config = dict(
    num_hidden_layers=10,
    hidden_size=192,
    n_experts=128,
    experts_per_token=4,
    d_expert=32,
    d_shared_expert=0,
    hidden_act='swiglu',
    moe_layers=[1, 2, 3, 4, 5, 6, 7, 8, 9],
    n_empty_slots=16,
    router_score='softmax',
    normalize_top_k=True,
    routed_scale=2.5,
    balance_loss=0.00113,
    balance_bias=True,
    router_z_loss=0.001,
    init_std_router=0.00894,
    lr_router=0.000894,
    vocab_size=16767,
    norm='rmsnorm',
    norm_eps=1e-05,
    tie_word_embeddings=False,
    optimizer='soap_variant',
    learning_rate=0.0111,
    batch_tokens=65536,
    max_seq_len=384,
    train_tokens=276200000,
    max_steps=4215,
    dataset='wikipedia_en',
)
Below are experts of layer 6 (counted from 0) of a mixture-of-experts language model. Rows are named router (the router's row for the expert), gate (a neuron's input weights, with its number), up (a neuron's input weights, with its number) and show model dimensions 0-191. Each number is 200 + 40 x the weight over its row's rms, rounded and kept within 0 to 999.
After each expert's rows: "comes after" lists some tokens at least twice as common just before its tokens as in all text. This comes from a sample of Wikipedia text that the model never trained on. Tokens count by the router's weight.

# expert 14
router,186,217,215,264,220,206,181,245,250,218,215,219,190,168,237,197,300,157,123,153,198,168,229,167,277,233,160,235,204,233,148,233,209,228,161,165,241,222,215,284,214,293,212,170,157,200,157,223,275,216,233,188,148,168,144,194,278,189,232,213,299,219,178,187,307,206,197,193,239,148,194,154,211,199,130,202,228,259,221,243,251,237,121,157,189,244,184,190,181,155,184,177,178,215,157,193,171,176,210,227,205,163,94,205,224,214,271,176,165,230,208,162,165,254,120,223,131,161,124,198,225,173,212,208,178,224,170,139,188,173,186,234,141,161,234,213,247,198,227,220,270,190,172,212,254,235,214,262,199,217,195,169,218,189,231,243,209,153,111,266,128,276,229,160,262,176,196,169,202,231,220,235,180,236,157,170,182,261,242,182,225,184,176,164,117,220,192,193,172,171,176,249
gate0,262,228,252,238,151,257,246,205,246,171,188,245,250,209,199,181,203,148,189,136,168,175,197,224,212,230,180,257,209,221,208,194,233,135,157,153,291,182,161,146,206,220,303,149,252,198,202,203,205,182,150,198,248,175,122,203,250,213,255,172,199,198,143,251,244,85,280,162,233,215,177,246,186,160,166,209,203,163,141,190,249,142,180,134,171,193,291,226,230,175,182,187,201,145,143,185,216,173,220,192,230,206,216,186,251,218,224,166,108,244,197,197,159,205,261,248,188,206,207,159,126,201,146,202,128,202,228,188,154,234,259,199,204,224,97,181,209,180,193,141,180,176,153,247,217,174,284,245,188,183,192,212,221,179,160,186,231,262,219,175,202,229,210,255,179,120,198,245,175,300,182,187,244,163,187,173,230,183,236,146,273,249,228,170,145,247,190,176,230,192,201,152
up0,128,95,211,238,171,220,156,214,182,189,162,221,251,211,176,247,203,149,228,204,182,186,170,149,165,258,153,149,210,221,166,202,145,175,232,193,200,231,230,135,220,210,165,153,214,155,268,295,221,161,170,156,229,189,229,210,248,234,248,214,177,241,221,212,297,226,187,161,226,222,311,145,193,227,181,247,134,126,229,241,226,264,217,268,226,251,167,236,260,257,229,256,178,192,210,228,248,205,189,189,218,213,202,169,194,231,211,191,167,150,195,209,215,164,206,159,169,258,194,257,207,153,192,163,177,235,220,134,191,254,212,156,144,213,217,152,253,215,248,163,233,185,254,182,258,173,260,176,82,171,181,215,226,223,206,188,212,241,205,203,172,147,221,138,196,226,272,263,243,290,148,191,270,192,246,132,237,202,188,200,270,222,201,231,195,200,142,210,137,178,228,137
comes after: " was", " is", " be", " not", " were", " been"

# expert 118
router,222,239,155,256,181,191,211,227,194,204,235,200,211,180,215,196,261,196,162,112,135,170,260,239,251,247,162,249,100,223,148,290,216,243,167,156,244,219,267,208,256,216,163,144,138,197,180,237,241,220,207,170,169,163,165,189,241,137,239,100,218,234,178,189,188,251,154,125,214,195,223,171,223,199,175,213,243,258,252,193,209,203,221,215,196,232,120,220,173,142,174,206,186,244,201,154,145,187,220,252,243,162,188,227,199,176,249,145,163,275,263,177,179,221,139,231,165,226,181,217,223,144,212,196,232,234,101,149,224,146,120,231,190,152,209,184,192,234,190,253,228,256,221,229,266,216,227,237,236,161,198,144,275,178,266,228,221,165,177,215,168,228,252,170,237,150,228,131,215,227,224,219,144,238,181,179,180,216,243,136,213,174,122,157,163,236,179,184,125,187,166,241
gate0,146,182,228,109,190,181,203,172,130,124,107,94,169,196,199,230,188,238,280,224,211,200,233,218,137,195,208,211,240,202,143,181,220,159,147,226,121,214,152,166,208,229,300,229,227,222,204,134,176,164,173,165,225,260,181,183,191,174,159,208,209,112,216,154,199,203,206,165,245,180,332,173,198,274,193,190,169,241,171,234,136,227,191,264,162,269,240,238,187,219,222,241,166,267,152,202,167,191,213,142,239,169,168,153,160,168,216,274,192,187,163,193,205,173,226,172,262,237,248,170,187,188,279,182,184,195,250,206,192,220,167,241,196,132,271,209,148,162,186,190,128,172,128,171,192,265,216,229,175,203,216,262,152,158,223,169,163,207,203,243,186,218,189,248,227,274,192,174,203,148,185,239,216,201,224,165,229,142,200,277,185,192,194,174,167,200,169,220,179,184,121,175
up0,182,229,146,169,229,233,238,240,259,207,241,197,192,200,297,248,276,112,202,232,219,156,253,155,175,185,206,190,223,247,269,182,182,172,193,219,245,191,182,220,133,163,193,164,259,169,142,257,126,161,131,213,180,207,175,115,251,252,193,295,180,195,231,241,207,223,220,243,144,201,238,203,203,266,217,242,154,233,178,179,224,188,201,251,247,136,204,184,193,199,161,200,195,250,120,133,219,161,176,133,255,245,147,195,195,161,212,142,125,206,194,291,204,154,237,193,217,150,237,202,163,245,175,191,209,248,242,210,149,212,128,158,234,189,241,204,225,201,162,205,259,122,170,216,185,263,181,207,99,162,210,219,200,205,231,196,109,179,233,207,204,176,163,138,255,236,215,289,241,144,198,187,202,264,182,203,222,257,192,200,229,270,222,215,172,209,149,234,206,198,202,232
comes after: " the", " New", " The", " United", " South", " North"

# expert 3
router,202,236,192,239,231,212,184,217,265,193,201,238,179,177,253,174,214,214,194,166,104,153,215,163,253,208,212,205,189,209,135,250,267,246,169,196,280,237,255,232,229,254,168,136,177,213,123,195,222,264,254,198,129,206,127,179,273,195,267,202,251,160,207,147,248,242,173,166,249,166,265,146,229,256,165,220,225,234,200,281,247,242,135,146,222,246,172,207,175,172,144,209,147,212,152,187,188,163,216,238,231,172,194,211,217,232,221,189,154,263,203,159,179,228,170,206,146,183,148,206,214,167,269,233,182,221,178,138,205,124,143,261,143,174,236,261,235,247,209,289,244,205,179,202,236,256,205,257,271,181,171,171,245,185,226,245,202,196,184,257,186,268,198,190,266,173,224,145,218,243,223,208,179,241,169,217,189,226,196,148,242,143,120,183,119,229,175,203,171,163,166,251
gate1,150,229,213,260,212,265,189,195,264,237,163,143,206,188,237,254,245,192,189,161,269,153,155,288,227,226,118,222,205,230,213,166,169,169,183,153,158,124,213,185,202,119,247,172,191,206,202,174,186,195,209,102,229,217,206,184,216,231,229,204,210,198,204,158,220,204,224,119,212,219,219,175,199,162,114,215,154,113,277,235,226,165,205,245,314,233,176,216,166,175,241,236,202,207,188,187,254,195,210,226,198,215,162,236,153,154,238,159,190,233,228,227,177,164,134,225,187,224,218,241,183,161,145,223,249,174,187,177,260,178,208,108,171,216,253,178,271,247,155,265,196,192,253,193,258,187,216,234,258,212,213,153,182,255,150,272,107,263,183,219,149,182,159,161,179,208,223,193,154,181,111,179,215,281,200,200,215,230,142,205,231,183,251,165,239,178,278,139,225,170,175,192
up1,209,182,174,185,177,148,185,169,167,108,240,140,224,212,166,209,165,223,209,203,219,282,147,193,140,226,233,241,193,179,237,242,260,224,157,237,217,269,230,231,232,212,120,188,209,99,256,203,229,165,225,172,199,144,254,175,226,208,124,183,199,210,159,209,277,227,163,233,184,216,169,179,117,196,160,183,177,167,202,160,203,269,174,151,160,237,206,196,251,157,278,222,149,79,217,274,197,195,193,250,182,178,238,171,181,271,141,179,178,158,184,133,124,272,271,268,194,202,224,222,173,181,197,154,166,262,195,213,201,267,250,198,197,165,203,245,190,157,177,219,208,289,227,217,184,146,253,194,217,276,242,213,262,219,189,169,172,195,183,268,184,272,187,259,236,248,223,219,191,191,199,215,210,201,232,126,223,207,212,246,182,240,261,194,239,191,151,202,168,161,131,227
comes after: " was", " were", " be", " is", " are", " been"

# expert 24
router,201,213,212,225,267,197,219,213,228,193,225,196,211,156,182,156,246,176,175,186,141,170,234,219,221,212,208,255,199,207,154,231,176,222,134,150,274,211,248,231,245,262,178,184,154,220,198,203,229,221,272,126,200,174,174,135,260,140,226,136,226,195,182,165,254,227,177,161,214,190,236,166,277,202,170,219,243,232,233,241,215,274,152,170,156,220,142,232,161,130,142,205,162,286,156,175,159,197,208,204,213,177,161,209,263,231,253,169,184,221,250,130,171,250,156,229,184,231,127,231,187,161,218,242,183,270,142,167,263,184,149,242,169,176,215,199,220,280,117,264,229,209,217,230,253,203,258,251,255,132,197,176,245,194,208,265,223,186,190,288,135,205,221,149,236,173,226,108,214,210,233,240,158,242,169,166,262,211,213,163,178,205,199,133,160,199,146,217,134,132,193,242
gate0,216,182,302,157,140,197,185,301,216,134,196,243,131,194,222,136,301,221,252,229,114,160,209,150,182,157,213,279,198,201,213,203,157,195,149,208,205,199,160,188,195,174,200,211,185,229,222,188,217,169,272,129,269,168,182,149,249,240,179,142,137,167,161,291,180,267,130,270,164,164,257,190,260,219,249,168,185,198,184,147,254,182,212,193,199,200,225,231,231,192,238,208,138,182,168,148,106,249,197,211,199,221,219,238,223,298,219,230,193,177,170,189,229,215,169,179,205,221,167,206,181,238,204,202,167,230,142,242,190,189,151,171,175,254,112,205,190,213,186,254,253,212,196,228,194,266,207,168,151,239,222,210,208,207,220,211,267,178,209,228,172,191,166,156,256,157,251,194,168,222,162,220,256,139,174,145,303,191,191,166,156,243,210,163,211,205,219,202,111,195,227,150
up0,167,196,198,216,207,199,242,202,230,182,200,262,193,234,187,244,256,179,161,233,183,214,165,270,175,174,200,156,224,236,173,205,266,153,179,182,194,185,210,215,131,229,160,186,238,234,145,300,243,219,117,197,103,236,209,207,139,207,218,184,276,284,184,247,154,183,224,214,199,126,203,170,114,231,231,128,227,197,235,119,208,191,191,167,177,201,240,255,255,175,239,174,223,232,208,223,198,214,207,211,147,224,200,190,212,160,192,258,127,161,128,192,146,274,194,169,210,182,273,205,218,215,235,206,196,230,242,187,218,206,235,216,169,171,244,145,186,149,186,201,78,161,264,187,210,226,230,186,176,106,181,187,177,184,223,155,229,226,245,263,130,164,123,238,136,220,284,134,284,252,269,167,199,236,166,169,154,232,260,179,243,192,161,207,158,216,191,188,206,172,223,229
comes after: " a", " =\n\n", " an", " and", "),", " American"

# expert 16
router,224,243,193,235,249,195,192,239,200,155,224,201,200,173,224,231,223,193,176,172,198,200,190,218,223,232,160,265,172,192,170,224,201,252,180,180,267,236,239,250,209,250,166,161,175,130,189,246,284,202,207,195,165,155,121,199,217,162,235,154,237,228,154,199,232,231,198,132,243,149,217,150,214,229,99,222,244,208,207,257,242,232,178,175,179,280,161,247,147,168,177,208,131,215,196,128,171,126,203,261,213,173,194,278,180,178,233,172,160,229,226,170,103,190,191,202,189,170,175,212,246,152,265,158,177,228,200,147,217,143,167,232,102,193,192,226,296,265,187,203,218,224,175,213,268,247,288,197,191,131,193,179,205,145,248,271,222,173,111,221,213,210,193,199,189,133,228,150,193,287,255,248,176,254,171,178,142,201,189,203,208,117,196,150,158,211,149,193,171,173,138,206
gate1,216,200,182,164,223,233,140,282,268,226,186,137,182,119,351,153,241,236,110,145,145,197,169,193,148,175,282,248,147,222,235,211,213,230,128,190,205,202,153,164,109,174,271,210,207,197,187,227,141,153,186,137,108,197,258,264,160,180,179,228,196,244,257,211,193,212,191,172,220,197,156,165,206,164,189,214,150,193,180,158,224,118,235,200,185,233,218,233,224,163,185,166,200,193,182,231,207,161,193,185,222,191,205,128,208,168,203,204,195,217,121,251,197,202,116,205,176,172,163,211,252,145,198,181,140,206,236,199,161,107,209,267,243,210,224,199,224,210,225,256,153,217,256,187,186,165,237,191,164,235,228,237,231,212,114,193,152,245,178,163,198,242,173,251,231,229,151,156,160,231,202,172,143,161,195,134,252,172,205,213,196,261,207,157,180,235,235,143,241,173,190,226
up1,167,187,224,261,273,123,181,174,246,169,181,196,197,170,217,203,183,193,257,233,175,148,226,129,168,241,194,259,223,182,257,185,159,194,155,191,209,187,157,213,163,202,217,154,197,166,193,280,111,218,130,126,225,205,228,240,233,192,203,157,169,164,154,216,183,237,154,177,258,207,224,150,180,141,180,167,191,284,149,186,200,142,193,192,136,188,250,199,216,156,173,295,206,189,284,161,209,298,179,213,219,224,172,180,176,163,169,203,128,221,215,159,239,191,195,180,251,161,215,178,207,239,190,127,216,135,132,216,155,199,205,103,144,233,224,207,213,219,183,160,210,264,235,188,285,209,194,170,255,178,257,208,158,210,186,273,235,155,176,206,180,227,228,187,282,180,190,214,227,233,221,228,295,191,177,188,180,226,167,211,113,216,261,162,213,117,171,206,133,135,182,129
comes after: "0", " |", "1", "3", "2", "4"

# expert 12
router,210,279,201,207,277,183,200,306,227,207,199,180,211,119,214,181,261,142,165,190,185,152,257,170,237,255,178,275,142,250,175,235,198,240,141,189,277,231,235,222,279,282,128,160,203,182,214,249,240,224,186,89,154,144,189,171,197,171,196,150,248,188,137,171,255,242,183,170,217,168,219,167,247,242,178,227,231,220,232,235,189,206,198,171,196,205,165,269,144,180,180,232,174,216,222,176,165,177,247,258,212,170,178,200,219,164,275,178,173,219,220,157,175,196,144,238,178,197,151,207,179,179,233,206,221,247,151,142,207,177,154,235,168,209,192,223,206,286,180,241,256,245,176,248,208,217,264,234,195,148,190,199,219,187,208,289,247,141,184,224,124,229,233,99,209,141,224,178,253,238,229,238,141,257,188,111,219,171,226,171,219,211,206,202,183,215,194,199,159,160,173,272
gate0,214,177,277,185,211,196,229,323,183,272,217,223,127,206,165,210,253,266,221,201,225,133,248,151,189,207,276,246,162,228,179,184,166,232,190,209,140,205,239,255,198,133,212,254,267,240,217,214,258,209,268,226,241,217,181,201,228,190,165,194,162,156,165,292,160,266,183,187,228,219,214,273,167,200,200,236,221,252,201,231,146,226,150,257,245,177,173,179,187,184,171,205,221,203,198,153,255,198,224,220,166,267,189,192,253,224,163,132,151,186,246,194,212,154,200,214,170,191,154,173,174,148,243,153,187,174,229,125,188,206,210,257,248,233,163,117,161,125,176,142,184,247,175,171,197,229,163,202,184,220,110,226,182,160,220,240,254,212,218,266,243,177,220,227,165,224,217,253,204,228,237,219,207,215,130,140,173,93,141,181,186,255,168,163,105,168,192,230,184,261,195,180
up0,218,210,229,225,195,182,235,188,192,172,153,181,257,167,227,164,245,217,102,175,170,155,213,189,187,227,144,312,291,151,222,213,182,214,156,194,165,214,200,203,144,173,228,269,226,197,200,170,238,240,208,188,185,249,203,170,224,239,153,209,244,285,210,278,206,198,245,185,210,167,159,218,227,166,220,168,177,186,149,173,186,192,209,160,163,196,210,298,250,220,235,177,205,279,121,174,222,205,240,211,256,199,211,231,185,228,203,208,196,222,130,189,241,205,188,192,184,169,122,177,266,178,217,178,210,122,166,232,232,194,156,177,216,227,217,262,160,150,216,205,201,177,305,129,159,262,182,194,171,143,211,213,170,159,115,119,249,155,258,229,198,283,233,207,154,199,236,155,183,184,258,216,217,178,243,204,267,263,176,219,203,295,170,194,158,208,155,264,150,233,309,178
comes after: " He", " he", " was", ".", " and", " who"

# expert 92
router,187,246,212,226,232,170,247,205,242,223,233,211,197,187,215,179,274,154,150,128,179,151,250,177,282,249,251,243,180,189,182,263,209,217,140,124,225,255,248,261,255,222,198,150,177,159,181,224,250,206,294,146,159,209,186,162,273,185,274,168,227,193,153,172,238,240,179,185,256,137,217,173,227,213,106,234,259,214,229,268,198,237,146,137,194,220,156,237,163,154,133,239,188,205,181,169,178,198,198,240,253,193,188,199,190,181,214,127,158,260,247,192,193,250,189,213,173,205,156,251,231,183,239,214,201,229,153,136,232,128,180,232,155,146,209,241,220,199,172,237,239,205,231,186,253,204,228,236,257,195,223,176,208,206,230,207,190,187,151,272,190,283,244,170,258,193,226,132,222,225,278,239,185,241,164,179,211,247,238,158,237,173,127,125,130,242,182,207,183,200,111,200
gate0,157,221,224,259,175,148,189,109,219,246,239,171,149,233,272,230,190,178,193,244,207,191,191,235,123,164,203,178,213,250,174,170,248,135,175,199,205,151,241,246,192,248,221,165,212,203,192,203,187,193,185,309,149,147,157,144,138,214,202,238,195,158,225,199,196,241,217,171,138,206,202,211,187,191,198,246,230,175,205,191,208,203,163,142,259,252,232,185,277,214,114,212,162,179,158,133,163,215,230,208,274,152,219,160,177,204,179,219,166,226,222,189,246,220,183,191,219,143,238,179,213,203,163,196,170,222,217,259,171,182,280,216,142,232,278,214,282,247,234,247,188,194,218,214,236,199,211,130,285,258,106,236,265,223,185,197,175,204,151,206,283,180,220,180,176,168,235,251,180,174,99,226,176,229,179,104,219,214,220,151,236,304,255,157,203,240,186,155,162,202,191,124
up0,216,190,186,194,134,265,203,223,234,215,186,232,137,165,220,222,182,148,206,178,238,266,130,213,228,159,207,178,282,195,181,223,207,235,174,225,220,76,137,212,199,278,157,258,208,217,200,160,206,186,211,223,248,183,98,180,220,209,224,272,247,193,205,292,203,202,190,192,184,236,234,149,255,132,166,188,234,219,231,120,248,182,179,216,228,203,193,265,264,230,252,207,177,237,175,237,111,234,243,103,184,168,196,159,188,177,266,235,233,230,201,172,257,196,164,234,254,127,231,233,192,191,241,206,235,202,211,163,164,174,225,165,203,203,186,161,198,192,232,227,181,121,156,214,231,172,187,186,231,153,166,206,188,253,242,227,244,166,199,181,215,187,137,195,179,150,245,134,231,195,201,203,305,191,158,205,296,181,175,107,155,246,297,237,205,199,195,176,193,135,179,249
comes after: " a", " the", " of", " and", " with", " an"

# expert 86
router,215,233,166,194,248,232,216,237,230,219,272,210,200,180,234,191,219,141,110,145,183,224,220,200,170,219,158,212,135,242,135,208,217,239,199,159,205,200,270,247,211,246,197,143,142,196,175,229,264,231,235,169,154,160,165,167,191,150,241,165,225,179,181,207,250,216,159,183,251,153,229,189,252,217,179,212,189,230,217,261,244,263,167,147,212,202,187,219,140,110,166,234,155,211,199,157,160,136,247,206,220,189,187,212,222,170,267,202,150,248,223,218,103,220,159,229,202,224,180,202,234,163,326,202,246,274,177,175,229,195,172,201,171,229,267,280,203,211,205,242,221,275,177,277,217,229,237,215,198,177,219,120,292,170,233,289,221,166,169,191,173,245,258,140,230,163,257,166,211,249,241,207,169,274,136,149,227,227,198,167,192,172,125,200,140,219,162,203,189,155,167,241
gate0,201,251,163,241,180,204,143,240,220,195,201,163,207,112,190,286,184,256,280,227,196,173,256,167,100,172,244,158,90,223,187,178,169,202,205,199,173,181,309,207,274,177,162,187,147,235,197,234,285,117,168,195,263,140,194,216,216,242,207,194,181,159,194,213,204,194,190,208,254,201,250,221,188,276,179,200,160,208,215,213,210,210,124,157,149,204,248,206,148,91,196,232,157,230,253,150,231,186,214,185,186,233,186,141,238,172,226,186,205,204,202,203,112,210,254,213,127,203,145,199,122,221,161,175,205,232,109,228,124,252,197,192,158,205,208,241,292,136,189,190,190,157,223,141,168,176,264,221,204,226,167,194,155,182,253,202,218,157,199,201,144,205,217,151,263,129,217,167,216,195,133,228,195,206,210,194,172,213,184,162,177,195,192,187,209,170,160,207,184,172,147,272
up0,211,260,184,188,180,123,239,190,152,202,190,205,189,202,231,209,199,194,216,186,184,254,176,231,221,181,149,248,164,115,137,153,177,170,205,233,110,183,152,97,236,163,169,149,97,153,175,250,233,212,205,241,235,247,266,250,181,168,184,196,136,211,216,161,209,130,156,248,226,200,237,201,145,221,203,236,217,260,291,229,275,165,173,198,167,239,211,197,164,198,200,194,162,115,156,151,193,179,209,169,284,255,220,276,230,237,249,213,223,173,302,184,198,181,178,233,228,218,243,185,208,235,271,191,278,225,253,248,181,250,194,206,185,209,224,243,232,136,207,184,131,163,274,231,238,147,226,220,240,222,185,100,215,140,220,199,238,265,148,203,147,167,194,131,176,169,209,221,155,244,234,194,194,194,112,226,180,203,196,193,199,164,180,266,159,192,190,207,188,211,209,191
comes after: ".\n\n", ".", " |\n\n", ",", "\n\n", " due"

# expert 15
router,135,280,208,234,213,201,214,210,242,193,212,233,260,186,237,165,219,157,194,166,177,157,239,183,244,254,244,192,163,264,135,219,222,220,182,185,293,200,218,234,229,277,197,158,173,169,156,237,243,246,217,140,172,185,190,136,244,183,285,190,260,177,159,158,240,230,178,186,236,141,221,182,203,211,130,212,232,219,224,259,207,264,157,115,200,211,139,205,176,156,173,226,187,210,184,162,169,174,205,223,215,162,132,195,243,207,268,164,111,246,232,115,120,189,169,217,139,197,141,213,219,214,250,206,204,289,149,173,231,114,206,272,150,211,261,214,245,221,209,215,255,223,187,243,255,241,222,233,199,187,163,194,216,193,234,252,201,188,128,231,156,260,190,161,199,112,282,196,276,219,232,237,147,218,183,170,200,168,198,202,220,183,128,163,157,251,183,229,195,168,159,239
gate0,201,219,218,212,232,199,189,243,158,189,161,219,210,278,211,276,163,208,285,206,224,186,216,176,193,278,186,187,190,209,162,184,230,203,222,235,139,153,211,192,164,220,197,239,196,188,186,211,190,239,177,183,147,202,213,218,190,201,248,237,214,163,176,207,222,179,165,224,225,136,213,224,238,257,290,158,232,197,255,245,226,149,197,164,149,193,206,202,143,144,183,291,183,193,187,264,191,164,201,268,172,204,173,180,295,150,244,219,170,271,222,226,172,122,213,225,203,155,195,144,192,240,186,169,121,202,144,244,212,162,240,170,187,214,206,190,179,212,279,214,208,228,203,335,228,235,199,270,131,169,132,206,259,188,218,188,240,172,172,206,198,171,272,183,254,163,237,158,306,266,126,199,146,247,201,177,190,149,219,189,178,187,229,264,287,158,194,218,326,220,189,252
up0,232,172,204,197,180,192,196,183,229,271,213,177,199,207,218,244,206,269,156,136,213,213,243,164,159,252,180,251,214,162,261,149,230,166,307,164,176,241,148,238,160,170,193,212,186,234,142,257,194,101,160,241,202,194,222,187,198,190,204,164,186,206,237,206,229,165,212,196,190,224,155,204,248,214,253,192,208,153,138,258,126,216,156,285,180,190,159,173,198,182,182,298,91,248,120,200,214,233,224,271,241,164,172,218,168,182,224,244,148,184,265,208,270,232,240,195,221,151,175,137,184,174,195,125,163,188,260,219,185,205,180,141,188,133,200,214,190,149,258,270,196,219,223,221,230,201,284,122,197,188,173,161,279,170,152,209,160,168,285,223,245,192,185,180,158,237,186,147,173,203,176,282,234,168,133,200,235,135,184,228,165,166,216,211,181,187,193,175,208,217,206,284
comes after: " to", " he", " and", " also", " not", " who"

# expert 41
router,215,253,199,218,245,199,204,240,231,187,204,140,239,166,252,114,226,161,142,175,157,199,245,202,209,241,192,233,115,215,186,210,179,231,144,176,212,245,241,301,246,274,160,194,153,212,164,210,255,258,285,171,152,155,175,164,198,162,213,163,270,195,144,161,272,222,177,157,276,172,243,186,209,172,163,251,201,264,230,223,217,251,169,157,191,227,148,214,169,175,178,252,167,223,186,163,136,172,237,229,240,196,206,189,181,218,274,191,149,247,229,202,166,232,119,198,186,229,163,201,248,191,299,177,246,230,170,154,229,164,147,248,164,185,238,238,198,223,184,218,251,247,191,239,206,212,207,264,209,209,149,103,205,179,204,248,212,191,97,249,149,235,236,97,212,184,212,179,222,209,245,204,186,221,181,156,167,204,188,184,198,171,145,211,105,200,145,214,154,262,138,215
gate0,197,256,134,204,202,189,164,270,266,217,137,201,248,162,167,112,245,194,210,240,175,153,229,168,261,208,203,136,136,204,159,181,157,207,218,226,162,211,185,174,200,186,211,169,176,174,186,215,211,231,207,103,201,250,181,250,248,165,165,167,190,169,210,206,231,254,188,171,241,197,228,200,178,135,225,135,207,251,138,196,199,171,117,181,182,197,159,162,206,165,236,305,256,136,231,78,182,231,201,242,238,188,205,194,269,171,193,212,188,210,196,158,185,186,249,207,148,216,209,124,199,116,264,160,209,277,149,143,174,165,223,224,225,159,171,213,203,215,202,123,198,267,194,161,207,142,163,141,169,199,221,241,177,130,196,195,188,145,194,242,131,221,261,146,200,80,209,190,194,180,196,149,224,269,199,204,217,214,184,210,173,243,238,242,202,235,272,184,173,229,109,194
up0,195,210,193,310,165,301,222,235,142,171,201,172,242,193,284,166,221,233,179,192,196,207,146,222,192,240,133,215,198,207,267,246,162,176,228,211,156,215,153,248,222,163,294,178,211,266,213,188,196,251,199,221,172,228,196,200,219,231,176,168,169,189,136,193,158,193,143,217,218,189,223,137,85,189,187,190,199,195,205,197,176,214,220,185,220,194,225,148,204,185,230,299,221,184,242,189,147,207,181,240,235,221,281,267,154,206,216,186,235,220,161,260,223,173,220,121,152,197,202,167,272,238,169,138,183,179,132,209,278,132,237,202,140,168,115,196,224,187,230,183,95,214,202,140,201,209,177,164,198,258,176,220,274,285,172,154,131,142,161,178,192,219,287,180,197,184,216,222,121,236,145,208,201,202,148,245,249,237,218,203,185,214,236,185,266,169,198,191,153,177,195,172
comes after: ".", ".\n\n", " which", ",", " that", " It"

# expert 111
router,173,224,164,227,185,191,248,205,226,179,232,161,197,188,229,202,219,160,152,156,195,174,256,168,216,266,254,195,182,207,133,246,215,218,160,158,218,245,232,243,238,219,184,132,211,196,183,229,262,256,281,168,208,175,155,132,273,169,216,145,277,191,164,130,261,235,169,175,254,151,222,168,210,194,133,241,241,235,240,282,170,269,107,150,214,227,127,246,159,172,129,184,179,201,176,152,162,195,215,232,233,189,184,204,165,178,227,176,150,259,256,192,187,227,178,219,219,217,177,238,228,158,223,147,193,249,165,107,215,152,158,258,158,142,234,215,218,196,190,212,226,206,235,222,217,216,242,224,265,169,214,170,222,192,215,205,224,160,157,267,189,317,281,183,219,221,216,134,228,220,239,230,186,258,174,178,195,220,242,169,228,163,177,151,104,265,139,227,144,223,133,211
gate0,167,253,224,212,175,249,202,160,236,216,179,184,241,195,151,247,200,156,211,212,216,225,270,166,177,226,205,213,170,175,209,234,312,237,179,208,146,282,207,203,190,179,203,219,216,219,139,229,201,212,202,141,150,186,220,164,229,238,125,172,233,209,194,221,147,239,214,217,182,173,183,177,233,272,194,219,188,184,219,179,250,199,222,201,242,186,211,157,211,249,138,206,221,177,196,201,170,171,197,186,232,196,172,95,164,146,209,208,255,217,207,208,158,147,215,141,192,263,183,205,285,101,175,210,151,242,137,238,209,135,121,179,285,202,251,161,188,127,212,188,217,260,254,157,249,246,166,259,242,152,218,252,205,126,197,151,207,177,175,167,231,253,179,188,141,194,188,265,188,263,205,196,112,71,191,187,176,205,114,171,196,249,211,179,96,224,151,203,128,215,208,172
up0,202,86,212,245,216,164,207,174,209,177,236,134,227,185,142,206,212,142,133,214,198,229,285,235,197,269,235,242,185,216,116,190,237,262,239,262,186,159,166,209,215,243,185,187,221,254,219,119,143,249,217,150,161,133,191,202,210,267,230,174,211,165,154,212,147,265,172,138,232,181,132,187,192,219,113,143,208,210,185,187,142,225,237,230,186,275,214,241,277,173,274,175,199,214,163,177,190,218,165,202,200,178,238,254,219,161,212,178,211,254,167,167,180,200,186,231,196,251,248,201,249,239,228,152,202,201,145,171,238,195,178,106,214,186,243,151,183,136,186,264,289,163,223,105,185,249,192,198,213,189,173,274,190,166,153,200,201,166,172,228,207,226,222,175,219,244,113,184,169,157,195,184,233,145,204,191,103,224,159,190,158,176,109,199,204,251,219,172,217,230,201,199
comes after: " of", " in", " and", " for", " to", " on"